Weights of a small mixture-of-experts language model, trained from scratch on English Wikipedia.
Experts: 64 experts in each of 10 layers, 2 picks a token, a sigmoid router.
Training: a variant of Muon for the experts, 212M tokens, 6482 steps.
Below are experts of layer 5 (counted from 0) of a mixture-of-experts language model. Rows are named router (the router's row for the expert) and show model dimensions 0-127. Each number is 500 + 40 x the weight over its row's rms, rounded and kept within 0 to 999. Numbers have three digits each.
After each expert's rows: "comes before" lists some tokens at least twice as common just after its tokens as in all text; "gets" lists some tokens that make up at least twice as much of what it gets as of all text. This comes from a sample of Wikipedia text that the model never trained on. Tokens count by the router's weight.

# expert 0
router:599492514514483482474478505505502547513491518456457551522538456478498504534499412460524501488540518482516512547621567514497503380533480496520432481443420561512527557533532493528538501545430518525531547531509515549496566518471482574541497480443482494488574518492551528509500505513440442511579509493441482560447556531466516517552479505569507443448481460456508416518516475508513481522455
comes before: "-", "|", "==", "The", "===", "In"
gets: "\n", " |\n", ".\n\n", "\n\n", ")\n", ".\n"

# expert 35
router:505476546534526468487557522484449524466505516486450526477402509508485511535475501436546480472533423510500496504540494507575491504488515532511519505508451460501463545521432470590478525559466509468420511513430500538510498521437479467498522491425537450516469468458457572499571480400566531416451517506516536458484504495535522524521542452539506587516489387552471448502526555474466539495426
comes before: " ", "1", "born", "2", "aged", "C"
gets: " (", " |", " –", " -", " /", "("

# expert 41
router:602491521520575472428527536503427472467450532400544514489454480473474502568525410470522464485470452545517537505513495513483461534472492546545529459469454496520460545561523483481542487596432496432466525522459580511488445429442460538538486487491510527509475457489525545494490517477520442453497538564508483495489564435500513460487480513557479528547496449542477467478540524509472555490400
comes before: " ", "1", " |\n", "2", "3", "0"
gets: " ", " |", " —;", " Yes", " Won", " Mine"

# expert 42
router:555481559502581481436525483507438538451491489424515532514462518558449524534482421510528440495519464513477518497532544536482442523514487544481588392509486494521488529522457498526514521520460461493503530561492529547499524520495517505531431469442541522470504438492485586397511491496465422493507539532529553466526533443492513489519483487578459518472521404589481438475481568569489490502477
comes before: " of", ",", " and", " in", ".", " to"
gets: "ing", "ation", "s", "ations", "ings", "ity"

# expert 14
router:538469504537537447465569534544446545505467497456451568390502445498444484533526426491534458479540475484555454524541539529480464510482499525491537420531400516486475510502476405598546554529446505473453545516513500525461485495494498502492507513443524505465541490484482480500458502412539515503520503512489510418476526531481531523505516464497531579461485527571469460504532519544368516461476
comes before: " |", ",", "–", "0", "°", "."
gets: "2", "4", "3", "6", "5", "1"

# expert 56
router:541525546502498479443564502523427506466482501475511495475394482451443461538455459487510511478498467502524479466527526576557471490472546537560601491496515523502443529509488473500487489499488443399505540501442542603487464497478491562479423509394525490452512436507431485474467547430501496535503501551466472455516498480535477530499507460520573562444482441531506440513540505475450553482446
comes before: " The", " the", " he", " He", " In", " a"
gets: ".", " that", " as", " which", " who", ","

# expert 51
router:547484493489514480469529531476465603427446482437448503457470469519458493514519435486581460424541470505500501471610513614487497430471493542503545460485484522485492517498431462583563494508481509463480475518470547509414514504455461500504509511505498481471515450465511528494465439501473480469467508522426553529481514503456483471495467433563440535470476487564510463528552539488491570447414
comes before: "1", "2", "3", "0", "8", "4"
gets: "–", "/", "-", " ", " /", "."

# expert 9
router:565497501518516460396569487542409583465464521424505564496480444481429446535515503492548441480493474455517500476537510565520468491446475527485529478487504514520423515539489497556517568582482548466463518561446565511496527481483526496553494486454494458460488469446514491438491457439477484429463514505471529479476518440572516468496509473560541558459508505549536455534486522515431503510409
comes before: " |", "|", " ", " |\n", " (", " and"
gets: ")", "\"", " |", "),", " —", "%"

# expert 31
router:563444518553530477472598476516477490511489520466502535434452540510465501545493413510534505478461430539473507471553555554494431453464516504515556435518438490511443476510499496481565518498486526483430538501496529538467454484497465503514463486452526535498463426524469461500447454437497474445515574450502489523453542505520504480514510504549508591452452439538461429441578583485441502455446
comes before: "0", "–", " |", "5", ".", "4"
gets: "2", "3", "4", "5", "6", "7"

# expert 45
router:555463514530514479424549496535495509447427515442529512445472468532442475531508478502525477476530437494564506446501483527491460409494492494544557457530454540458479539495461475562457527503522516508462515528476497532457525525480513468471517489456545491506531486469446560450512472439605376551460489481509466441508439489508447523526464439593560551530446490565499482530558561473455502466458
comes before: " ", ":", " \"", " A", " The", " UTC"
gets: ":", ";", " by", " as", " |", " including"

# expert 5
router:535532553518584510497484547531407602495454460500469541478513445492446498507497478516536435528544479508464579447555497534556481517438411521537566493496449536505493506569438482557468509491467462465435532552480576549472548464501536498516512496478507460477602405531513470502531460441496487519515496478495522494500482478462464532468515526565524531500439524560464451557508556520447540506485
comes before: "9", "1", "8", "0", "7", "2"
gets: "9", "0", "8", "1", "7", "6"

# expert 2
router:520491507525542432462592543472437569529483521481531531486471483523418479487439468520514416531504461496504553459540496523509474509514481477519491481510411503485412548485456461542473446483411445464496551524480529510474494475506505555490487482407507529500540468437475507442468449436450443443513541482488465505501579495488536494556463460544504545545502455572515370484514547489485499465489
comes before: " the", " a", " his", " their", " its", " her"
gets: " of", " on", " by", " for", " from", " with"

# expert 15
router:535501530521488475502523483516438548516453559445526483452492485464503480560475466526542414445506485471490482440590539585568464482509533494487534475510482536501428544531446462554537572599475485454481575591528539510471488500513470488518500521463528452455482517472424546460511504529466500506485437517541497501477432481499534472514498467530476603525458423528487482545508591452472565505474
comes before: " ", " century", ";", " —;", " |\n", " A"
gets: ";", "th", "=", "st", "%", "nd"

# expert 53
router:492470499589521480492482509510478572468481533433493460466451490486382481521499412480522464493539442452479438497591477599524521454494529546573563465504462469493456525524445487554485461518464484479456564503513533510511535467455510449483464469410499484475511428470510485448559524398490480455533521535459511476530498436488515486490494473592535527506503532569499474513553549476466484474480
comes before: " the", " ", " a", " his", " this", " their"
gets: " in", " at", " from", " of", " on", " to"

# expert 37
router:548509520522472437461493505513467539434409518409449523433424459508384481440495475505516449434507455516501488459533528566469460520480477506496537478489415512506493559492460488573453502521448533521489568566507512547430509450518489475491487429470487488454485465465485484456477453500555487467545533507440529438491513493504514474522512484512489518464474366548515467511496544505458465501426
comes before: " |", ",", "–", ")\n", ")", "\n"
gets: "5", "6", "4", "7", "3", "8"

# expert 46
router:529491523557538528449597469486454563442427465458512515481461473523441494514515494515527464506451483535494476492541501592518464531530480497482511441501408520503461530566505416580533483481463556472472528581462521539486512486510482443445534486390521534461510454513474512459467516448489498489512484504460557507536517439527510521483524550492491495477422485542510449506615518496479507463393
comes before: " and", " ", " which", " but", " he", " the"
gets: ",", "),", "\",", ".,", " ,", ",\""

# expert 52
router:559536476566511477484552538486421543468490452481480536470468529506512476484473449537540419480482424487532489409507527530529479529420501510530508443525437490458480475532503446516517531584494506462469546508463509484483456565528525500469421491395541489479527440465468537443493525490502496512448500558494494543511545480467546511495530466577566596463495440573447403519506532476520514486459
comes before: " ", " —", " \"", " −", " MF", " Total"
gets: " |", "|", " Pos", " Run", "|---|---|---|---", "olec"

# expert 48
router:551450511498492485464519491478478489480433485476456573467481487495433477499521475526528443438511483546552440431501487560475464432469510539498515450487469466466434527511475471545534510568519471434462572557407605495448560494488494448511496491478508458433524451498469511484479496435531465459573460494479519515588482502485505506499506462521468546456512432574476448531572575444437518502503
comes before: " be", " the", " have", " not", " a", " to"
gets: " to", " also", " not", " would", "ly", " later"

# expert 39
router:598522518531520460491583560492444563479459492456458539472396478497444455509500487494551527485501480484528520463516495537502530545505516544487537468532478552485496484523452497583516505524455509462453550499566543483430578449501475494501451482432518485428535448463443513450482424444548526511567504525536463512510496510479483496459506427571510552481457441570523486497566529540446462506425
comes before: " ", " \"", " Born", " •", " The", " -"
gets: "-", "|", " |", " -", "=", "\n\n"

# expert 62
router:555522542515521445440499497536446515506447487406485514432430490474412527463517472526531488458498450503504557528538517536478446508463477498486534459560445537519445531500514444558529503571500523470465512532453530516444532464490503528493516503454523527513520445457503555501498537487501523445515466585480481469530487411470511523478473469582502538445453496580478459540490557490340528498489
comes before: " ", "ic", "es", "o", " –", "ia"
gets: " May", " March", " August", " September", " June", " October"

# expert 13
router:557514541572507455497518498508452538486448490467482566484407468520415497560533413522507462489494497523501515544563501557466406556479502524503495475447411463491459496524458457546534553513449518425481562537500524570441517488462539539508500485509495470459515445470445541422491471465494484458469500545418484478508440506504506491487449463566527533511473469551448467506580534502420516522477
comes before: ",", " of", "1", "0", ".", " and"
gets: "0", "s", "9", " South", " years", " North"

# expert 3
router:536523486550519499459584480500468541447437504507434485466455527499492526491508414495537431477509492468569468497550481535508480498514513544508533453523474512447465487488470510483548500538419505441445559551476526528471520537424497519528449499374454534457477465521456529457543492432524475470522555496472465478562429531498522559489537396533478532474463469534481425498528589509487557483448
comes before: "9", "0", "8", "7", "5", "4"
gets: "1", "2", " Note"

# expert 30
router:592489547518491437457553524531453559447423489481433550493456478552374478487506410520512468471509461523518530496577486530558455461494491512489613438508455476501483501532479472552483603512494470476493565520468524569435508448479486542544504501444487486469506437464474569478481509441518498473480435516501463512486540480480499520426469497565551525493488471507533496487535493515459512513457
comes before: " York", " to", "0", "3", "4", "5"
gets: "2", " New", " −", " same", "7", " +"

# expert 63
router:515554516558510482446527541486527523486433540443479538457477468483473447521471409513513452474525462464510438516537477557513434552451488515469584442483495523520413553563482496610522539509460463454477565472494527572464487547478460463467479478454572488440582493489490483424494455480471485458515423481477495473528581490422523531496518504566513538526507450551500478474505536522488471485470
comes before: " |", ".", "%", "0", "5", "7"
gets: "8", "4", "3", "5", "7", "2"

# expert 16
router:495491544525527447464503521485469541508499517462528519482428544521467509498547449535538500430489382518518453520528523527519464489415444491578528468524429509508451485476480427567581504536486533480453581528526585488494508460491479511505449452483482540482483439454509505468489458414517458471531472507502537493538501492513528544477574472593500521486498456539475435539496537519428515419414
comes before: " a", " been", " in", " the", " to", " on"
gets: " was", " is", " had", " has", " were", " are"

# expert 20
router:538539575504530443459601534525468572489449550437560544462472490503452543551529433495510472479550452503537517537526442551539494498500487530538557445483482523487456477498494480578563548495502471473430579547442509581470516464481449483522477498416474479462524475498533514504476499408476471495537489491486483504469499470455544506476493470535457545501465446559483391503487540541454531434524
comes before: " the", " a", " his", " her", " their", " an"
gets: " with", " for", "ing", " of", " by", " to"

# expert 11
router:539475515606531487457517524474457529496472532480495511455396461439378475522475419451521415502528498509543531471508492529502431480443490505475519455452493485493505515513485468519502544513516546511405570581488528494464504498472512452453466487465551545452535447461457577489533472458513432494545520517480521555530561464511465528517547468505526517491474486569543447528553536493423483478442
comes before: ",", "\n", " (", "'s", " de", " =\n\n"
gets: "i", "a", "o", "ia", "u", "os"

# expert 29
router:612506496508523475452526523466442536481463476482467502466435466503472481530466452504563536429537489474459493511561482597492399473441526525507606485494431481476451538494480487544482548637514490501442519570489526572490503451466506475536489477432537482465544485537487456442472502439507455512531493551553535493485457464482498527512485477554492581503535512532491505502499528501465509453439
comes before: " The", " He", " In", " It", ".", "5"
gets: ".", ").", ".\n\n", ".S", " .", ".\n"

# expert 18
router:550483520516540411466539531502457520442480523417479588476471468471426455517527418537562463466450466481536524458530516547527463499503544455462568477473455486524471507513555417591533503497472506469434564567483517557468492530488531520536487517492529462484542473485475543471494471433502433428520487523502492526526448535531504484490521478492533587467528447543436447482523519480430487454430
comes before: " |", "0", ".", "–", " |\n", "%"
gets: "0", "5", "8", " well", "6", "9"